Below are experts of layer 2 (counted from 0) of a mixture-of-experts language model. Rows are named router (the router's row for the expert), gate (a neuron's input weights, with its number), up (a neuron's input weights, with its number), down (a neuron's output weights, with its number) and show model dimensions 0-223. Each number is 128 + 32 x the weight over its row's rms, rounded and kept within 0 to 255. Numbers have three digits each.
Before each expert's rows: "gets" lists some tokens that make up at least twice as much of what it gets as of all text. This comes from a sample of Wikipedia text that the model never trained on. Tokens count by the router's weight.

# expert 1
gets: " to", " was", "s", "ing", " is", "a"
router:143103095076124130146088126165113143100173145173154119129140133123127133140090148163164113157165170145130141141123070119064147122193151081101158175132110116177146167078065131140121147114098074122160084107133137146107075103102091138103136108033116153132112149112133148106157164098089143182197150156120138128145110143166117134085162126070056148141147128159195120084115123150162147091121103121128178094084136173140121091072130188095064145151122188130169134094100107084114099137073140142172068120140168164107114113124173104160143182125134094193113167082159093071129065096126111085182166130140144149101113166082155102121101107104128130128092138146097096085122115111125117112100
gate0:196149143128136190113147123123115129120152138139146115215116144094159112117169121140145126109101126109062088121128123160159075087123100088112077154148124141068110052163170097081126098183239089069108127140130106118102119145168097139044139161076086129115118075111116090120154080116173143084152131111183127128144133143068135153153081188132096153099138133083131114084152174115135148135142211089092163077144106123148117135113152136165171147102114118143138123099157066104167103108106133081155187185146159143185124081149070066109170113118100123106102090135174127102104123119151126138127118078135145146136156099173185145130128082124100153111094135151142085182173090160127100133139
up0:136151084146146195139152125153153153116129087057138138155113133114149137105141147132087106114120124142099157129152139092146130097139101093075098094145125137113121080171144151189105163145151115121137074119101164180136128061216073095126101128095063099168108115153111098091143102142133154107085147131064121148109120102095125172145095124106136147067173148159148135136134156102160087163145127132137153156090084103097109135168166098183129177101068152070123111142179063156098109100105114119065113117147133156062092142146138039088164093101126083063181146087081103113140070134131076122177163123164079164135140116115142092143125108158092130168120124091123113154147090114119074121104
down0:119186113149127119137107177151149117133170149137149156146130123099203127142068111092131104123112106121165081103093175205189093096127126072167106163156125113128138047128134143091140086120150111148169113130147118092118166153182109162077080163078091137146090082061128144089192114197129151144144084095165140136065154154133094136131076159115068150158125125036132152116079187158141130111149167067083150098134124111105111135091117097123140130112107114127146108090135119112115098119120098052131107152140149101125102080126061083136101097093155112170080188138123158123127111082171102158128137128086134077157125147132134220153161121093087128116074142118159062127167137123119122155147
gate1:092145169132166141158167122135122091176125140118113168166153169099150156134092053125117104152143135150149169150046151135085115062193105112070164159139084160177069143088132144151170131083109140138121146137180115080178065074080172114101104111154110107138100159093159110175200127125128155138155110088182155094146144123078142136168143109144138119134153085154168169092110119065129047116077113147140147112142092168089137192128176149161112111047160117153115095142029099172087114141106094137073135136138162085138096097077105115152125058133177183124100156140106170187121104126094203100104176136141125138124090081153159151136161173123104109188122132132186118184109149121110152084099
up1:109132114134105134101144136115173135141162147124104080111142125101100141134175109155103135084075067125145091168108149131128127127105134121169110134131101108129134163124108094111173133160179138157125114110042177159129118168155158124093129143118127126125175133193108099061129135121153126122088131080165082185109055168094115121159148099146067189149095096130130128194120164156171187144087124081168171135091157129078138129143131101136090146160156079152143088168239115156191142116172123128165137115128107178148126139139136152135131188119108063146141147120134127116087102121084105131161096104147165091085146117046150131130094097119173147159119125122139198111122153152144189134105
down1:111148049098135139093117175083141106171099140119041148163134158085125163135074123110165192157151107091127135099140101122109163098154083126169171145146117135164075129090046111140136130133120137118202118131169134084146139160174156161100135034153134161167135068106184184122105132197145162169148123157079132098133142129164093168090084105149151142105148166137086071100155184109107156124123104107134127102104098125084088185069118157144131174158157168137132075099167143150204111145171138097150159168107137135113173090179154092164136124085112139119179097122166112121148172133115134156127162155109124108129099162061143167106047109127150114118172124158165170154122108099096122094142
gate2:113176101142141137131080111123132093136139111158131141098138067114100080085089162137109136106135163143091113108103111191130153099179118179091090150138161153098089072128112064065113145116115138154151143146142079136139098162086187121155173097120139150099165141047159139099172115161138111160140119183168130054082138128036100118093114101111100114162126211098165117069112102090095151076150135143170150098097111153080096103147126178176109103147091172087152152143165172139105110165142112145143101179097075123140117073146144075110095188131121118135150110136116136108195146114121074103065140165090145164110144145096125134151183173138098165095150159163111114134133099110127150152151
up2:173122138159126163094099092088111109124108165121148082135108144149148135143118139065105161130171132115135145152149124078120129109097125169195181067080126140168123103148127129179176103166083112129131118136106183099144198074133131195104125161147133123150168149186109102110119167165145178104094123078104174110149117134131128123147128158122132119085133096101154169193117157156159139163077163132128141147129091087121120137114178109147194166147183081154130048137062173084126126096135130102067129136158141138080155133107116183106100117121146109154121072123141138198062163091184145168151065140124137111143140146088081172094109125153155047187186089074139154115088161149112111127138
down2:111084115179132116155149124128176152135116165110134138165075188113126118138161113153108188155136094034139179121118079113090099112072145129148098142122135209118215128137116094187119124131131085100092079126097110086076157074144098088083148136132121095098123159211176122182138149156112176134090129101059164106084133126145155122145161170144083157126142086168126146156109112117102127154120108104068185074125169096131135159116149114152143162068119145151110109085108078128146093063080104139079181121145162081174158136159128186140128134147131148139109123158110111120066072137168151109191096122074083161159131121102106054113080161145125164143139081124125144135155156112129161189096
gate3:211126136150146123135077143122153114129120111109128125088076125131109105123116095110139103097104133112108110131142122073091152157149117094153090182170076124081169107118098126141134129059146101091132094197099117175121119212125161152184184188074136116138127119121095189134140158157123066092108172171109128091112147121143189157114088117130162158123088112149135091125092094079115178139139121088112161130124006164180128107111074120151116121092162081181072159170129130166092110136118131097109131118115145150147118149128068147147133114135158083180123166078133101103167130132168113070183145148143128117122126095150121102173126086177107086180110106124109057058095084114179147183054
up3:133129080161155134140137142160159158143108154101139111140168133109141140082127127135150161130077189162051101064170079152145214131173172135125136134177104099149120129116051184157100141137068145179178141181130126148144131143133088091187116152094130063120100152141163138110141107091149162149122138191162119187139074156066114145147080149118131141151096159159136142133103098107095200142150134129128105132067072090151131139117187143132121138135155177166164103131096207111122149131135152124141109099117155159159155170137168133123118091103134150107111163197151089113109126141141137150178125143111139169082143138224095077072128079151073140162148131064145127117128113117164106206069
down3:147128051138089071102114086160126081120180100155170094151126118144089173108148093143103104179152215176092170099118064154105160182093089112069114144129079146117078158125137078140170122130109089172171131191100176114107103163128114142169106120090066079157107113103194150059097144101141141152120115160108086105154093129153138190131089175143130130127164082173152204048133085154085113125119146159147128169110169140061073152095141130107113173083155142157119115140136195142168156136128127166111127175111174149133157117095082108199140116102089191145127141128090146169088131139122099131176120112166129150082141226102127102068193116124106189146139135133136103155155131109138116110122
gate4:153158137126157102154138093116144113113174122102173106096122090132140094108151111107150110156156063155077058103082153127137090171106089133109077098113141138160117209061139141118119125082133131139074150140153157157076058157125093108132110109167162141109170131124061125134085159147139142113114094075159164132114159151125120111144175148128106152107203167149123099105157041062120129109140077090139106096123129115086154099091145118162172121155170130129195179098120160118174084159089078091116208112129151117178102152099110065108153097113108163032072026081129124080102177149086135198065146099151117078158099102167149147125159145059113097137100100130091123113166128147178112179095
up4:203149101124130139155125143136145135156110117105113123120149048158142138099136109146196138115169186138116152105136121128100140102168078102077144121113080162169135173141104116148113067137169162162110191058140125143132080143095173153079103115145156084086093128120132145191059101160155171099076083085105094119141117141143095141193153110116094110116153096183156142137176141058170131147103117172113181120111105204094100078140102148117151097146143124130082195115159143126154102102145110136074132106084078098152063222097068083121090134135157119161143074113105132138164078171112088181139175131157116186137170107119149151080102085135180108157066086104098121084099120168131118116132
down4:134172137155121109084105132162086139165190151148124158105130156090168128076188135132135108168060068137160072123143150176179109141093122120129108147094085183118116147193130117159080099093091094121128118137048086162139127156111105098166162123183172166147138125161094091144140101115147157098149156103153113129115153146120150164139085119075118130115102114130101120171106137119127117114203177124115125077055135128100164116115135124113142150162101141096160142061117072125100095153114089122114183135105166092148075096108103107091139110100153145147098080161170144066176100129100190148096131123117124068123141153132130188142123118127086080125077117078069149137130147126076079141080
gate5:117156120142174118140169134115140090118106132121147140129098124142153099159069152161112140182138132086136093122091128150086098146155116123160154165153064130126118189131091135143087120129119155133164091182106061165133182104095145129180162142159104182132117152197105121090122161145127100126132145180153120139114105127166109118162126096169111100054140064157088121157134124137091126096129102150107158131155180140114110093137115103154118120161123170179134150165154163123120167094106157117158095107134109185141128130189076098133088063123056181111179155109133162099135082127131117175106168131194121115135111124097128145174184126105121185135166095116176089147130129138181152062147
up5:088130123159138107069085072122149097120140158133106131176076132135108141094141120101164107169129141144140144156158147177125094128129151116063095140134166129096122097141131164145185083128173142133084151106184198164139129099191158071135093170121133072144175154136072122198146160079100106134108140135115139113147091113128194171120138084156111115201094167117131165132130135114137116196084137095149093113145099160149147140139143138058110112095111114081106120124170140129134135173095089084147191151143131173120152152096113165114075164104181076109093112142119172123095194170114121108121148184100180106109148094142154134115094105116152123083157134099137116130152169109100068183130
down5:166079194131117115072117117073098056104170130115090141116138078107184083155079099092103123111160048231149134141121132159147115150108086126160076137101159072156104118129152095118133136120050158115099131085118153108183099153141119155169083150107090086169118081113090080155173184142079131046125134130081129156110118122154152155149111079092097084118121122134075140076084097175096151030094178115139140183118030134142115140075114102135123159143154104134147111104088118145154105145163131089089119127132088109112114157097073155078126189177068124149132113099104111114128122067114140123159181088133144059112139162118135140121108142121155155075141098130108062140093042121122074079084

# expert 0
gets: " of", ".", " in", ".\n\n", " for", " by"
router:094171112134120073128196118109064127056158149075142147138145142093098158131177119108116132156086084112157066145147170094095136164086107090133113098115148147103179098060103134159120111098183130121135181144154156105102121193115121135100102126137127072091109126085140130101089078130126126094072129099094067134167152105105110111158115120173147048065082124141127148099115108064087170195102124101141155099133129170081153165148129096157126138110153131081108116133119184136172145107176151110095085129137079207126096105141087095135109138082104140168113099136101134132139126109178173112061127087082130117042144107107104143119125119155100175137106160063093122136163150161128138088153
gate0:124135100120236138164081087100090120155140152055047144078154096160127120148102165137099168090172094099156147172092138088157088124152046161180104129142081153137129089163089155069152145150155105145185147168128137143084131172156126164167133190178181158122073173102151099118160061115091079122130106137100107084138073173134113163161154078083125155182104154074183136120146142158124121102135154115153099138162092154107092100095136108154127159111146149097152103083155171158121134133139144091155110122099127153236057121121093119070111098095157101150098139153153155098129148161175093098151140144159067141107072120113162132171107099124110153090134175164146152098133112080100094106125
up0:158161213120162097109101105128099131171175132146114060145108133113107144161122125134130127142144143195091125082069117114147088116103187095143078132141100159157159077122176159107084177091134126123107189090098114124126146136179149129110173125143119157117110106063131124132126157160176119087107135138112111152160158171190104080157192120128184151121103109153163191092066152169142104119174119155163086144145146067107231069165073138154138129111122146136076142156104123086132124099130185196186165101186210135087116137100091117142149109134087081158127150174152102096184121128124145146162151103168123154124169110180150089155158069160105155192147102116110111140097159169134111139075
down0:142123119100105096165148169168156090157180048081126101147131107150091116058131147151161145156091136131168151133071121107120104133121162167121139095202103164119169176172064045125164130087137131114161184222072154122154127077136130186084108145129171127115127166186140075117124140145132152096135138105091099112107179144134103082158117124128165107074115098145167153119127113162064154158096146180097131101123088149085152116188149106134132161066161126099105083135073110143170117150188141118120091119131126104099120125159097125110140128150150088192071114104120127146113143143147153081138055094170135200097069066136168155170088073104122163121146139156163138077109114115141139112120
gate1:103100160153131173155113141098159102129115106120109166073155117190148139164145134077083137143149115138133114110123158108110125164118109165112099137094117119178098185134149196179153153097113091102157104122143140102093159106103149130079148158109114126197128133112102179158081117122092056101148110133115128078108096140116187086132141127159111224135136154185111111114133081151154110163172151111169151164082178145120120121065148137163137071089096097103085102088088081133141085120169128148100173093152207138133140138116125123195185155139128184098148119152145141087130151110159105139035125151066181155112112108119096116155144100131044125138110107156180111133107118129115138205127
up1:115165125160103167108139136117112115052111119086112113183078064163130089105185204138126069091096164116168103150075173145103118136157153050116109127131144148105073145110189127155132123134181157122087203101138111128122175201081181132143174109180071138153103097155088117111089115144052085171137123140150147166100189240139124122171173076136083113149103149155088084172091218154144150168139121080145124143114131125135118117124118151129172095152128123168125137128119149116165119134182118187143144108151142117150127127135180093096161129143137202144157152151090139128136110149122122111136148112145137136140147183112139113165104150108095159129127080128156104087172126172050055162087
down1:143127169089120130121142112117136133108128137168135160101146121139087133131114063054129115156118166104099150159108127150159109085122117121056172167178127120142156160138103161158108156143087087147113112149086102182077077137155148088051136147113102133072169128028157080151147095149091138134100101176168135099125132131122122133068180121128090160109069144085093143123153070165115143171094111043161164076145165112194159045037111149122065125099092118127084101169097097101137093107093202111108193073088151160115148113130123133109145144131162198158136152151117151143157118122198081172172143091140170108147122162115106110122188085110094136139124100142115113121139157125169134170054
gate2:098110123180150118151120139123129133183145088154103169106101137209081186140203151154185112131109144094135087143088152128116084100178071071063119119129132165109102132093137161154175107105069096119149084147124104139115208158122103095134130131106129111186126117114162138135161093132118155185115172227092165106156103128145121212195140146091110116121135061125092176135111138076059107133151173120164153100066122100123101133115114132143121136173061105167160178131112113147161121119086100125065124094099087110169090136175158173183124128155171202108173170155110148103168076163133130072095123119121079096081096115099125133122122110102083119134170110168174104151162139116135180147128
up2:108077061143136144123140146159186128155122133082138161176135072101162160125102122179165131164185143117128174113129139140137183136060139193123119182125176138144156142122178159154069104147142157162153164150154148071158078110141160046098125180179126175149084131131120168154107146169149091136127134086108084165118129118174124159122119135120107129107109158104073103094133174124171090121162087133113097153114180151149167113126111083092138136116138111131141138089183118121154124162089137157144079144132149087096131083144130120126118142072066100092073160154157105151118119154164156151098112069071124152166123175102132151100137152064117146124115165124082174182160123090126135150134
down2:168103143184110052183121145134178120176144145141118084185119079133115129133154139135166054141126120106109163076095121114133104145085160108125167130204163107164148125042094159134155090102142098115133145188108125127111097188180135140090097174172119143134119133142104166139113128105066138195155145058151137134126137120130124136188139120089098133172137130099097157100149169128126086069189146084129082071116128173151177118129168149111133171099104172130160184135052106099095164101145095135197180121153155121100099102156117137102180126112161175125110105138152148060147088105158105122131102097074141087107165178138153089085112150139135102124071174162156196116176139089096139141150
gate3:125102139144106181133105104132096104031116102111128185137150158156109103122090073114086093125154093118149055117071159198128105152139185088178118116087144143105118095153110131110078155164162145108072128119113088154108208138140138115138123096116136083153169137126169026137121175191116113152077146145142061113149096108098158154127176134137124127208133102145102122119101099142147091159120155133105104106102125138144127124116113152156059103128159110161109145154142100145095079155123129119179089141128118097095124118079113154164143076091156121121072129140153117140176107103087136197178095116132212142124151091156183121156101092122138080097133024083128112136088186142107151140122
up3:166147153090158092124133150126137160151157163111109173129161159168157103169157122151142075128091101113110080179111121113131151187132141095116151132137078146196093131116121105080160153100145104128074129086180109117133119199215074120118104124116151087154109160144092083185105135127146174134152119152092130172112126168114109131146174151144190111154121094163154110127137176116136121129130096101162113159122169169159164121105166121160122139089117136101165141150166178116135139129175123134141090087139144087158124188185092167114095113112173161102152148138102085139162126147165138134136186166136129177117115096141144140123137127033142135107085138185149139071101127138159125181131
down3:141092150119102109094111136098167148111072113147091146151111188144142187113114182149059138081159154131111134144175113100112141115094134077137083164116147112126114124138099106130143130200123083076164157105099089091156115104142124119128139140082120099175066120151158081171104152115101141135114062116156151165172109142163183152091099145181095103093119132136078125103161157085128133162165101146077087210139108182136143087145148102094155145149111175139063115171184133144149146151105079075115145169076157078150141132155122148068118129105132101102124079034173110118102148057102154150200190184160132133099193071123146069091117119070121182069122086124142148136087160123110151094090
gate4:092081030118088121082138122148190153170123187097159175197183137142151124158154139112087167232154119159068057152109161126135080102149078159112087136087150153102142094110158164112114135170108086150117113117142110143075120164101149075089109159139169108126160178116124107124162093115142088138104202063126115177138164073106128160129142113143060157165150155123126084089146163113118140099131110096111072184134140112125129173127122138136165093177115122148157129118180126143178163154126153156113115127151159118164137110181112113103142090058101187122140129113129102162114069077074109149114098121123138144115150134167075154089135110123107130096161105170142118124143116171164106155149
up4:095129160139108131155143180133158186094048118123178132136127088151068164151167057138082118124160014111088124166103186168119116143092110136186128099117126146158198177126139097105131160138157138120118172099140070088148122115101185133145114085083110098094120095130143131088125160156165184157144081139123111160096097113093093125112182124162184147100098193134153126131083152153115103158069191139076139105135133150173173165147103129083115118150155122183142155190159110149175111122154144133074129118081132169122117106117081047142173108138125151122154119097134117093076147155056148105129156124112130178110134161152062172117094115106125108140079161095111137213118122163171119104116
down4:111147086149169159117136147110099102101159069156140120149171118106103138081159145137159084160137207116129155109107150095128159106073113132177128106173166170125134173153106112122132134061177158096160069120167143088148097118074142142135159141164169119148144133092101147095088120123124120080118133132116182068137091157140125128095115134157098145107115102151136131159120138135142112125128116137171186135111170110191184153173107143178103109101121125178089061115158144134146162074160131121102115193126171104154145103148129144077176108136146150124158108102106148148162065115121128129085171146163117185133153079119141126178090111075142134127158145124074117044097080156173118140111
gate5:195107179126137102163131107071115074058132170187176091137085124145148104170117169088179178106145153059129109089127172136141122155125126160157083099124133089056105164122171197133142112090155103159127163185121083146069117173131099130156133103121143125195097153152134165152111145147142144108122089163125147158137121106098077110155130143171119092131165116128142149104092091150104117129106121146204082083078133113161150101065103104125072127141154105085151104078132162172145057147084099098083195085169157181180164117155098119111161166168112103171096114103176155096145116067136126153118147078108106098131145133112095121128150105097148163186106095129186148093118144123207140140159
up5:175118154128147103151172121100138126062150172141145073101137080119072114136101138112139161136126135078138125143171132118180123148064101154135065169131159157104150192083167188123148114112168109182136182229121096176120110127169119023160169158121150132173108144197173128161082119155125112141089111112115167124165141139100053161108082151112090142165114192128085132078127098124160133125122099123160115068124174127117130109074125140078096117138145175111117105097173093134123091176112146117103118128128151152161115138202072131146126166161167119193068121174131163080146142118107175168138157086108144136118133146122146158152137100087125123134153083103168122114131155122107090138109
down5:132160001030088113128085123141146165151081089073113148125135141093124131120160143178108058156124131080107085136099119116142092113165140156078143113125138118113122182138087105128123143114096147129094157169112090103167180160120064151062122085083098103063108140114135129119127087125165187189121145102105103104143104119101179151079125139099096126108124138153114064146116098165139098147147139174177177092117164133171084123132193149115100143085151068130121143138164123131137129127090113120069076144124123088112106139130168114099092135130092105193138077088146114106142127173100126068109128109100141113089155165085108128150039158096128101071184154148132080145130108120138124110070

# expert 3
gets: "-", ":", " /", "/", " United", " de"
router:097181145143163166142075121139118112188087127145144087146122134146142161085133151146139114116129113130078166120130198136088139140089125133163116080100125109099119158209176103083142089163127082125034107099063084146101184112118154109111161181127121173130156132172176105197120106121156143089087117102161113095182088106111149120132121150113195154133135124114127108109179154146120114106139140163151085185131116059184165113125106137104174121125116060151125160149170115113118185128112105117096162147079114064171150137108086155147141129148109148117175128160084123171154150198094092137112138172146071129218099106134118198154150117134179090110157141158173186160168077146112107127121
gate0:205107154081198165208140124106066127133162163129188116108120103111057068112115057098182069095102121110122132120171134091146124113127124176084169077146133146124168163122147151139057088147133140158114152105139082165104150148052097115154159148144078103127121162088130083146148098146079176159128092163145180115101164073161097164131184111114070089147120130150154158115146133145131096147095137118093160151146153100131174051154143132097111131115133171111177091082109137140131117123136155147121136158199139138078112175143182137091113058113144125187055153137139163147132136125142188168156104099156099143148059152131138154149143137098076120108119162107132126137114113117152125039130
up0:120105115132055103152138142141118148149159085147047050118200130186144123107154198119107090148156144226178118113133161112139123174149168105082058104094154129140097090153127115179149143120092110137141124099164101130163111086112126151088144135149131113133163127132104127137177146099141140098132144109140121172158143068153139125133112135194103148105089078122119118133179189188087059141130102070128092145144083187160097120177167181140137195152103130080173135149122143116100127100121147137133065139173084134149176142140155149085113131178111152102108135130183145109111201101150169133093130152073106138124060161088119082147149131124123115159121152143117095100155116147203186162128
down0:121128107144108094136135092147109131134116135133090068089151093107076179143130197145045176129174105135170097200104134132106090133171145126171135119120211181161165133093141156138167142113119124116082133147148179160170088146132176160089176090147154111116092132094074169157107150123048143095154131115169137101163125069111131125073079120116137098136106098160115105229073104160119071139121078140168134140208090137167094155113085163126122162109132077136162109160145160145157153121183127154093068121121168082176098105186105129111140175145104188150118159149081109147105152169142133088106157080141129137138127136109132091160127144143188148195128099109152126097120110067138108138153
gate1:123145196144185159164167145086064100120116169134129130155136115104127149125110108184170100117102078123106117172137116095127089128096051130068116149137157126122212128144174163179112089147141107119108092140145111134152199130077139089165148159135116148112133158155086165151173129116106157115164185167135159097165138107136147117185130196144146091108148077122099117147106089128110097121154120130116091151101165099146157081136120195037125118158108169156127172147174116105131150164139104124060149138129173085130078093150090107161091121112086152104065111111141177133132105168124149139116131182119179158126132163123147117176191085136106146086122098078136139140065062123175144109106
up1:106138103069073090111083087117165155121123163164176168190094117174105117167145166103170108127134197138110148157064154132088153095132192083116143145110160145132133124124126119129139124124147078141141153174053163173176085156129123155139141116163140159172076138119170126135119136122100117104133103122062134131096161184154128133130162150126103119115090141136036108117141154160076162073153149102077162126097130063094174176083176121138107122129116145128127109128172136185087078111164140139147182139177153140065196164204138115141119150125178136153102123165145096170147100109063128151117125105121168125164127155125123179150145160082183108147112166124066131112151087106094187177136
down1:175108142126098137142104091129121130074089117205123119111102110182105099119168115127080119115107139107138084090138116094111140191186124142122100092144142087102104123095119119093142111096121143099205104132072101132169141178147104149187105134167146169143101114139188115163133163117119155181192160109129096170086134174141160143144148140084142176104128147111113125127112134182104150057133092135147115118075129067145177128030104078146120078096122161112138074134170121141123172095170099176131170135112129169111113109100119127141128119152097234134136074117155086140174152097083153186107115184106157170132097124127112114192157156122076111080122104156140180049124139108151140134224
gate2:175141138143132125165179152099111109139174122094072129143127117089115079103127096118111178095145167164121118171033063117097184069168078166140085159134098127159081084125128172128139124161187136145118128161068167086185084126043117119125131145143099107105102152116167164152091155137116103126110129115180147106122120071085194166137105112092117099092056100105061149165167161087118115091136116103117109154178135107129153111129122147115104161149167119105068100096121157102161116140057164114146127131095135100156132189188153123114053099131175098147089082154075182129140137103143131141105121106145141103119112119096150113096144121087158151158111109130206114129093154099155108153122
up2:126132141114114146137103073107097128155151139222153132147115091124123142114139191090138096104148095097167107112164158150152105127123149138106143077130087080077172108107076081164124157062108116126137178160133182189097151120187092147151137100165165135177139127130082143103061164102142083139172082121115107107162186130201098163118149165187172132124114110138152125110037088137147101179059188132165109083142118125089097085111146146124154147107170175098222116145120133172092121102197099159132106115154161169094131084148123139156126125139162164127132179170167181137088161125098093167205144110101119177111089178103131142138113135160124129123118112108053069088097112090111136138130
down2:139113095117152142147155097088164129136093147099201109187151079128081130119109153131092129120104103118103140166105090144123107133165135118089114147136097169146111128122155177103114124164140093120130110160160137131079159104177130078175133085120151129188136201074139106118151152183096137178092157051117125108187078116141124069114125104087154130132125156152169071112126095090174118112122094145171081131167162168128093105168118105152110095140168137122051048160140144175141128122122097181094120152143186186149108102098112166131152182066124124151101184185113091171086127102149181160150134109180110139125098120023082105134183113169186146108131075157106120154148178124185173152135
gate3:124151131075148126132106114098103103148118165108082103125105156146168084065097146162091105113124120155154079151111155151109067104132118104130048101129138119143115157046102141171143135130127103103181140116135143140113095166156079051135159127189131058029090125087149100104137093099152153160105105109051135104118119173110162080143165126183087183188100160103125117129144189121081214111106083098162103103184028172125129105143124112145093118074135143157084127112141125196134118138107146151104088126120141138132170155164194107058133135100222095161117101097168086119127139119105034154076189079112087134119155098094158135082137131110172195108140083119060099088126165152094125113094
up3:154151184148170063143162097110124113098115130170182183123133133118137143092104144127127138115208090082123177120096155124138136108113161142151181118157118166124192118162177193120078129093204184196136138129083081087167153124134137147136149135137106111123129132180149153134109132139094185130114105084117186144118168090098124192168108097062167124163187145146153148145112127163137090096102098143163152144119210102182091119116133191157110139200143101092193170169201141105108165105102140098085099160125136159156110073125088106129095144152107177115087078156135114079099184149095135150192123148122151148087139156117143111157146148093150074103143106101116118170101091110120106108123
down3:065167169105155118135097149148120083143094100140091122121132158115146122135142140089147160142179107207125129125139212042106119101136149156112165103100136134110090187102150115110141178105111137121182170193093135104101170157160110117142175145163146131142129116173130082137102140098159155107102085130097150074105146178096143113136068175118223126155197072137125136142098123101124147121099137061151155085110123141137078090165050131087103112144150116175143103171137144143069112143124128133115105158163081197144100144078114146053069125079153137164121128117142135173155168139150122154104082133125145078164129144170133152182109117137096138114105088084089098177146103138126180118192
gate4:164152120125140119175137122088095091112129170125110143195171156078171105153122138163111107084173120145132106148078103123112151128092175138163083097114084200160169132109141118104097126132130189142125205150108101077137121134051128102111082178107180092127115173127142168119107121141125161089071094095118110150137143153149144125119115130138103095047087106080070110117133134103155134103118087134122171088063169082082160160105112098125158155122118138082078096135104185149123139129058130161223084088136103096137102151124082062158129118180110137148098162107049114128125145108120141133119121175105160117124179115114136102156123156150107134098108154123163157128148139089115156162160
up4:167114116065146115204134121104123098144063173125118108095121077110159072133133157136132130095160184155121156117121141097094121079139119212153114192151089205108158135097149160138168077155116133095189140141122170087165136137149140085079134143155121154148110189109146141084110074104161104120110090135173132073098099140130144143157145158150102148058089150127106156057179180080111166077158123126171143073108104162116120125138172093109169171138121111107086120130175140111162134093098147138173116151120112125101091161125123134144142116190125103147154151083106143137028171153112165134122115166116101115111115108080161086119096124073128093102113165113175132080189106113077096106101
down4:133150157115163149085150137118118146113129105138109146133154126138162146144107172150138090201178175181103133128098097086113145073121161130136219168095168087159169204087163173089110129060123121120125132144143087139156167092130077111207103112108103146108130157153085160052155105101078105160116149134129088101115098112099151064138185137143076067151116098146158160110174129121186246092227151088054134116110146103107123105124143096091134181081134121056096117126137130111147100144121101148116093146152112157133218140089128144168129132120098090177131121079109131128056222103104105120118123127159146113168120134167145107109092158116113142090108124123164140093175175082113151149102
gate5:102175068141135104173168093059080052097105122086100160121128103146118147141143141139188098100087097130129132150153139148127148131088126108162165121151112110111149135117020129176113118151118130134101133100090100193122113093097165164092125105125134150151060157112115122141135131094107168093150121207094195121145167120166121142075094145149141163105150164170075130116066129165125152109117123088080176098091119146153205178107133121102182097080184194147175139095101142178113130088185148133124115109160101084112094172136101074226106108108194127146107105152075159144167153167120125091182156064131151164039166126159142163122147147130112106071200110064144096103121095099070101128141
up5:116108128096155116101125102100094121130138140169104110180127110117145133152149125145074107107143101128123117155114109131102138103134199126112131152135125142183123108103126092136139191138144161168211128172196089111145153127146087096124122104146133083139179127149140109139114150163143108139088172108141109091151149150146108156153156032136068089124101135130178150090138121065095176155127157146199113099110106147123072092158162169184082129146083104127145082193145130090086174172115120144217123108180154173076149109097162142049151157099093157085127187155113088093151145085156085087125158124142088120054108074141116085119142104168191120143124136187127144177078114137151192181099
down5:096159136121145118158175173140114081092089090141121134113160120135163132085113117171151145063100155135160100106127176175187085088128122122135113112158140081180141113164181136092063167117101153099153169144163147116136140098100136116129177145139063136054079160137116165091099148102170110164120082179188082109084154098199104128065114115136094117166156136167162101126097130057160081108129168155154077101094119175118124101130156136101151091126120133105091100155145194143078086100147080185122078139087137145166162155118063063127176096149173183144142151118124104124155149127125092131090132116176134204127135128088109111184150128120095069097108166065124123132168140128120097199116